From a checkpoint of a small mixture-of-experts model trained on Wikipedia.
Training: 807M tokens, 3077 steps.
Below are experts of layer 5 (counted from 0) of a mixture-of-experts language model. Rows are named router (the router's row for the expert), gate (a neuron's input weights, with its number), up (a neuron's input weights, with its number), down (a neuron's output weights, with its number) and show model dimensions 0-127. Each number is 500 + 40 x the weight over its row's rms, rounded and kept within 0 to 999. Numbers have three digits each.
After each expert's rows: a language model's description of what the expert responds to; "raises" lists some tokens whose logits its average output raises strongly, later layers aside. This comes from a sample of Wikipedia text that the model never trained on.

# expert 17
router:465456534488479490483458549425449564495539549518516468471517449497468545491487507505560481493547514563480519605472484439490468549481485567504485529486450536467543581395494474476498488516478531533564564470566546493538561417531469550537493371493548547560504476504531474449528517449509487523565483419518470524491502519515510524460491485402455516494548467512497522509483457474490540485482
gate1:503469515476477552461454576419465514593514463541433485533515470466497493482579504568489496492546515551504468525448497472461581569486464507524540557465455568452518549437505499515533456494425559503492590488465492505469556501535510537512405426574508505510538530500537413476464495484502481493547505501550503520467531626494496510519487545455531526507498453527487567495485500500529523451494
up1:538443466516505510503568509587586476487479516547458490479534427500496471476473490551549490533466474491468481529562511515525492467441513489457528537531507515522516588451526523501502472468518511492444492537498524475498499546424501465532497446586476411498550495473484387489525547528493443503527452568510468424498561474532416477547520446533416551529520519506548581527460502522531532478418
down1:521464456459547518516463503610430458494559531595469494534533498510486509511509382502558566520513509427467527461501501556480484475519510496532470424487486466530473509566508516471517457448532445483494453441453453446473458470495462566523517535563522507493498491452497435561512474472474542546477509524518449525538532473473532531468562535502475528499433432512530558614535504467507529503432
It responds to: Consonant-ending mid-word pieces. Pieces ending in t such as ent, et, at, ort, ect inside words like Arg-ent-ina, Targ-et-ing, also table spacing.
raises: "in", ".", "ed", "ing"

# expert 3
router:527488464555523482455475537429435544503488483486521530479468495435511537516536496488441464526512461486535557516531486483511480533482514509438460485580521413409471507505506464551479581455505531535611542460506558515470500536543421481516511491488398488555495506439522498482569493518504434549570520536466519560557507543530469445474527551529479552447480538475484446540520464531515413508464
gate2:497557499514436578520520549503490454511474503456522529422425527475451453508514564495431461501580461485482478456498489500420501610480497473469528476489495477515513486528522496525504485488479518557546537493452483523438515557542512495535529545501430551437529487563527463522462504499492480481619429494489549419534432477505491455564547547522437487474433573432507512456519460514477475515535
up2:460519549454460472497468481482440550543616485554524531526528508474534478476454442541498583544517447496533494503463505506490490533531449447427460440486442535528532531465535528504505449493478536542457444485445464545400488453464540476448511456498492419538472571573502461508454489485453466525449578543465520511466534535490463455549497570462484548500525517531558539458498490518443515566504
down2:474453532532463532536465481524465441498485487550528530567500471407481557568452481493475482531475524527507524519465535550548434491494493496473525499516514508469510393509545545503491556495548574483476490528559560524516500471555462548567534468519395467444478489521435513470512500569487562574529528430497492602425571578522441518450501461563497485483533488471513505503490507526496502498559
It responds to: Line breaks and headings. Line breaks ending table rows, headings and paragraphs, plus section-heading equals signs such as == and ===.
raises: "===", "|", "====", "\n", "==", "In"

# expert 26
router:515496426539584517443477454505557596538593568504545475426484561425494534590507547453501522570507548516490392521494578427505459530516550471513480447492484562483509455508565499478426512454523562509502490488537486564502502567460430501562550493498521530493450515536495494510499519495452546517481510524478521486497508504460493541513504569455462481503473511498459533518430463514509456495486
gate5:556469500518449539415488481473514470562524520461522462519450577463447470571432500480480427526559518550497486491545494468453502524482503419498496492493483477484522504528510527435418542409392507484489501482513427499473473498422534442537450445477487512441486517471532481463522495375478537496491496517525503497506500493451515469519447480485559603497472446491456558464499475547470546546481
up5:536503550497477489481545458484500498518531479530517500425456518497469487494592508522507477428507478436491548501534430466437518400483499438445504527527496518517458535583575552519510488514508430501526546454522484408411499435447471497473510475507509450530546543485482505456478506449456484448573517554554544478529469416468515503558452506502552398488485503527467414501550476480465478493515
down5:502510497560436524510454487476477497454541490448545484479530540521512500437412517535529505513546510573482541483524528481498502565462465517520552506474468432466567533478462528511469505500422536465525448517499446499526530451561585403481486472479488518479494446488542469507487463451498539458573514435422462516562532489508505515456453511531541644470492467470537557446497532558501456548450
It responds to: Final digits and units. Later digits of years and numbers in tables and citations, like 197-4 or 201-2, plus units such as km, mm, million, century.
raises: ".", ",", "\n"

# expert 22
router:484597562445525452501476521494463563533482506485517452536508539430549491557481494481490487496453517483530554435498441503495507481456465523514527495457447488488554486475566459437541492500512502432564446540539413521467565512505509500521506453448444492524459488490438430508462497463600547549461529454450544569445517506528417544509481516571456432516538528487507547548488502522475422528511
gate1:488426510470460502524443535472487532551510591472439458530512471499488456512498506553583446493456550421474550580518445495478529566470485544488510545534496512508470528496456489461518469486479464438491459491437476510430570479450503480519541489572513466518567556589570484475489520405493472514479505506544545531504513516494438483458550528536546393539575471530485515493467493537503510487569
up1:490525594493506514550522471536521554503506536516467470571494460516515477496479475566479472526533549438570467386541521526558576480454441453559522551518493513559574423543489512472508548507459493529525496471444473482471468449527448478577494479452465506498506436424454513464505600503499592500516476510473486478560526467580495446465502460479449483522499457485498524544436475530537517484504
down1:464508464455521493528493483435461540386528489496530466543492465465514472497523462457550499538486460539484512553547500446485511412478447507518534452485442451492527435541408560504426488544519473464513486494509458430505450471505516492544407512554438457476511544487484467515528513501478484511526441554493516509528568440433440501492470517561489496556468547511472534465537453467394561428493
It responds to: Mid-word syllable pieces. Inner syllables of split words and names, such as in, an, en, ann, plus place-name starts like New, San, Los.
raises: "ell", "y", "l", "i", "em", "ab"

# expert 14
router:516494480540583483499509520555488473490431576431542533450481519454440487508505466505539421496539386557485562517511445466487491439470488496461534543431516502481430522532573518563499551510525481521564524470509479563506554448524462448569503467541548571448437482442492518525456517453479576460493550453494488544501536475464523544461482450496541550544473522498487471520514544527433481525486
gate1:479473506570491525508491496498500476483530483445465468597564498576460510455454473525465423472466445573572566569549482468506496475476486478520496533535572463501446483549495558453552487547489539505519484458500498519495509499475534555467531491565481514523548467541501514526542540427509528487554507516469527501529441472459464463541460458611531479463414495421584482490520512509478579488574
up1:532459535477534547502452500475540513499546480509518566467492458493553553584497490543548533546523539501465507468505545477508477483510496463469525466438442483451574473449453473492503534489442455441497506554508524490526483482499562482493525451430560524533488510480499570432508480599484419570445442486547528567484576516513529408443588515476528450448475485469486505535539477468437561540513
down1:413534527458572561597516486489554534511525453497579478472513470467478561519423440502566485558497453602490520454494512489523541491523496460458504516513514469457443549533551510586540470544517474477447486483528410474467499535504524526464529511558518467496473465501551484476479539476536519513547515525458518500488513424496491550473514541473458411506551464576559544457486497580492550536528
It responds to: Hyphens, dashes, quotes. Hyphens and dashes joining compounds or ranges, as in jet-powered, al-Adl, plus quote marks, slashes and the prefix un.
raises: "2", "1", "0", "5", "3", "6"

# expert 8
router:450520536549499461542505501459440542493513519545563552487550493499489522517534480576438568596468496524514569479546469481546539504521486495418518514553544529493478473463569434485505550455475534574462506456538506524603493505499472541516436519469566462491516473467450510501469508536503502461510521512576461545533544508481498493566582464522478493514431536525583533523541504472450399507547
gate5:458458514624549550549491462462503490519487513535554517462422558539485526438487481472462439513458516476484521456537491439525471581499443477452510525505502517438492463532543565513561506457498492522471499506502608507575537512452499594512515470489521476563523518429524489512439503492507509513463529473607428512544484566433532442524499510561494495536430495500503527550544483495535486531530
up5:406388519492458469478551439427489490508511527538537498514472581498489509490555521444534536535424533500487553484447491513542509475528478532559501497584550511530463495489626543567548475461498528562474501509490523546533493420464477514511439477515503449526536436478537564524439544500520496525480493540470490469475462551451403507512507528518540479478456502446516522515539535481436547522460
down5:567553536437491521489468461498427527490453619455483504522440503481502501508518534511503430458481491504479532462473482456429445446522471430472421555424500470502492491499547534514522492529518561491498495539553510540528485579543551464484438541577522491489518460518586506531577478481442524451538557523493487511525485409452481463480491495511520454412482525518465486450553503547434456507492
It responds to: Mid-word vowel-consonant pieces. Mid-word pieces like im, ab, ag, ub that follow a word's opening, as in exper-im-ents, met-ab-olic, dis-ag-reements.
raises: "ent", "en", "o"

# expert 19
router:544511523451497505483525511539464522432492467500535540493502462501500501537519565561531528485477570523445589537479373489447462457462489559476433493462485490532441476531502476505520557501553529490476526483466499438578471585456552506543473463519532541559496581568469498507567483456471533470464457460426501465470564524500464568522567498497495436561476472522502469463475497580527476522506
gate2:551542494494483445508505451484468468517471526491493468558453498545500515523494481535591491504502537560467468549487387476493447456513508509508496502488518488476528531544418441549509457464543510519515531405481503561439461579455550513489459458438534502541471462510458556521448510478563468430405505481487479466517419517499516489537456471592497415458492473482551482476461524482530536548579
up2:501522490564568501547449535519526501480522476508562515422522549477549455502524474482534495473522552507470475484441487474510514469600489482484526529506514538537495528558468436483524438483481480468549405460499569503506474520557431519516492464532487563487479506494534499485462515446519468433440492427538419486439434486493484527481514515610549532394489460493478548571481519511413451489456
down2:489496436565507523504480550559401440496401469434474532479567493516543550497465544514500498480500520473538519574504486464488512554563541487533492524516539484488506535469528481568437555548507471500470583527451527507480569453526491511492531558466518509446532511566502513501482453483455474485460534484449509524462456546479501569438420479513554519597442482444476537553535506412546494532487
It responds to: Lowercase word-initial letters. Single first letters or consonant clusters starting a word, often at a line or sentence start, such as B in Books, fl in flowering, w in Would.
raises: "an", "id", "o", "ill"

# expert 13
router:498434506505465491450504497477515381546441516500521556471503554553442588476441587520493466541506535494516471512529492498489464489562477498462527391466469434463400509453505440494452414511464466522399513563462509579501463530501493508513478504456552451532494525550524496544558447494476500526475473541468546469534607501504481497498447460510499554515496477492515484542511489492524534486515
gate2:513510407475478536473508475547538494518488467528544468566458548546539518426541534587493462505506515561547499446527459465479477541516554505540544549470490588473426592510500409489522398440472440505436487544509493563472500493511521476520464509536501465488517476553519477480523513515491509470557534505531592491539490453531499470565479505488602497500473406486541472517531490529442521469520
up2:512513470457503512506476492531527395527507471482566510562486558511455502468509522454518554491552543539550441505536488506486506535511481487481478413526554378535472530509512519519496544483530498455405452558498557532488495467476536485522478504460455497480451542522485484447466510543465525488559533535480572512486507541528409517510451459514527530524432453499549389556469407448538461437494
down2:551511551496500483589393492490517531461532544463589499505471507492498541524547467507434515544477555504547556485535494443526491439558470520460494428512531420545541506483498518589523579475490457509483493513570422448503467519443516529423516449449499421522497419508490499539479489562504463509467425490455559486461541471516494536488449458477521487510475526508487497555535483467578476447503
It responds to: Common noun heads. Nouns and noun-ending suffixes after an article or possessive, such as work, career, album, production, research, -ation, -ing.
raises: ",", " (", " and", ";", "."

# expert 11
router:455547397536472484517476503462399522484571451438574505504510505476494523474655539540497527452514550521522444468484500458438516532471490479495499533477516487473556504557525510444481564531499517533498505551547513514500539588508492557532478510504499444552534491492529503457539506548477499482490484483493572499527522529537535504518508503567566469443521530522501512426517640476530511467463
gate1:479545427534524490511527485464493501501499489457574471507464470557501445438572539487486481377578570493479503437542501531514526587525538531502443498461533464469538437574473475490527502521465459495489463583427500579538581576473510469536518523575487461486454526456513496490495422532501511490473496497514532476492579519501487494559518422559515464476504526481525478477502510471462536448566
up1:440486547454502489492537521525503503528470500480495464463401522502542469522451483492519541572481505485559522585542517495454526423505477450634502515533465536504501568447484536449519462492529471455492559520511547484488381579466489522435458537499567492556463561510525466510485500445507509505502472504545485531458529484450479471472568560508481539599513430532526503516513521540500531548552
down1:534542507492442515490466523520511485503449396509486469456473487547427401487514522521538472454535546535450565519486552569439491499483523566582448491544518525503449455511487462447477533525508559493514542436514526522452490571482496497559568440438489483456571591448471444483531518531497521459541516439517439502511484506510512496439418549474510452540502497552504530477591505509479508523490
It responds to: Word endings, place names. Final pieces and whole country or state names, such as States, France, Coleopter-a, Améric-a, and closing parentheses in tables.
raises: " (", ":", ";"

# expert 2
router:516518519508446456453490633524436550495520501474537453484505478435521450560520504500510440554511486513510489480548466521520475532475505500507524486507438453486543461510543496431431500520530421544488510502606455534478488506605413568479509508443554577484462425544522483500540507486444515483505444509483451470536486516509451491551541481497460557495484564536496427547540482492490535568529
gate3:552461474504403490481423512544494457558505493480443439471476496488470526507473506448495491492517509497474462467563483451422469612551496449528509464445477455491495467510501486420499448520483486512474427529549423491521474542551514467542460517463558531528554490521489546472464582476504522479621475438466486429499502561516473511572479458499494591524498575515545453535490515483515518526512
up3:558451511461536500568436509531469422556503508517532490555491534496574570511536433499502550598515539532490552503541547561496458472468487541512486418489441503471521476466492482447506530503456463499440431535538550476512560562564483581469514578499491513517495465507566525454528463446527416524467519483506462519486498511384491508413499493531501491471530500558499482550462525487512510500558
down3:520490509522483516480495501472492514557489506542503534498552427540426574488383440462517536423443519464527467447407438445504516449491551603548491547467517513456427504461511489491467489481503445474517454535420500464489507408409452503520495477502490498476495468444563505536443524498518485536472512497519500501518508573513550537551451458476551472458509516565534493525540440502494456545487
It responds to: Word-initial consonant clusters. Short word-start pieces like r, d, pl, cl, dr, as in r-outed, trans-pl-ant, Red-cl-iff, plus digits inside table cells.
raises: "anc", "as", "ig", "umb", "ans", "1"

# expert 12
router:488555573559489489492559539467458512482437524433541528487544553491536553498516432457495527473417539539501518515547467574482493419490531493496478460433524426494460502475435518500398460479471532470529563468524413491527469473465420548441453421541510490434481472506570528466506514491443498545499533513477503477496498480513526537497549535544511521494450530396507511499484553513569507533464
gate1:532534571540512533547480539529411414466528467493511454464473529504544508468516559456520452427458508433560463486530507596497470493489487443520470428460489450478467493502446499545444489475408525474488535504517520460495529573445461497435457500527517514507540492576510433453462547467467463506473541468539452501514459482450480521482454538608504524517501526434424478523460510499532513550548
up1:535453524433536554531499516435499494486517527477522525484483495504497494485532522562543537466470470441481541460577500544533436458572511482529512529465548396569497540589554480487512504466404595493449555472479483532558503542507471537477465410508483480530469517492539521437474491502525566499497525519435544472475452489441457452491480596475531532445474498457509452512517483518566556474549
down1:455513545453528428505485521519568495491466417428506526497465519569475521503536517448552421516468509522492447505488513522420528444531480555397454547484513526484468420509503504466529504455552419455461499477525525553511527511525447516451499539486499525570503496507413472528472469468495495499435505503496580485420537470498534548437520596513488491536484483480438528424499589528476519483473
It responds to: Foreign name fragments. Word pieces inside non-English names and transliterations, such as Japanese, Slavic or Spanish names, and raw bytes of non-Latin scripts.
raises: "au", "od", "amm", "ie", "ap"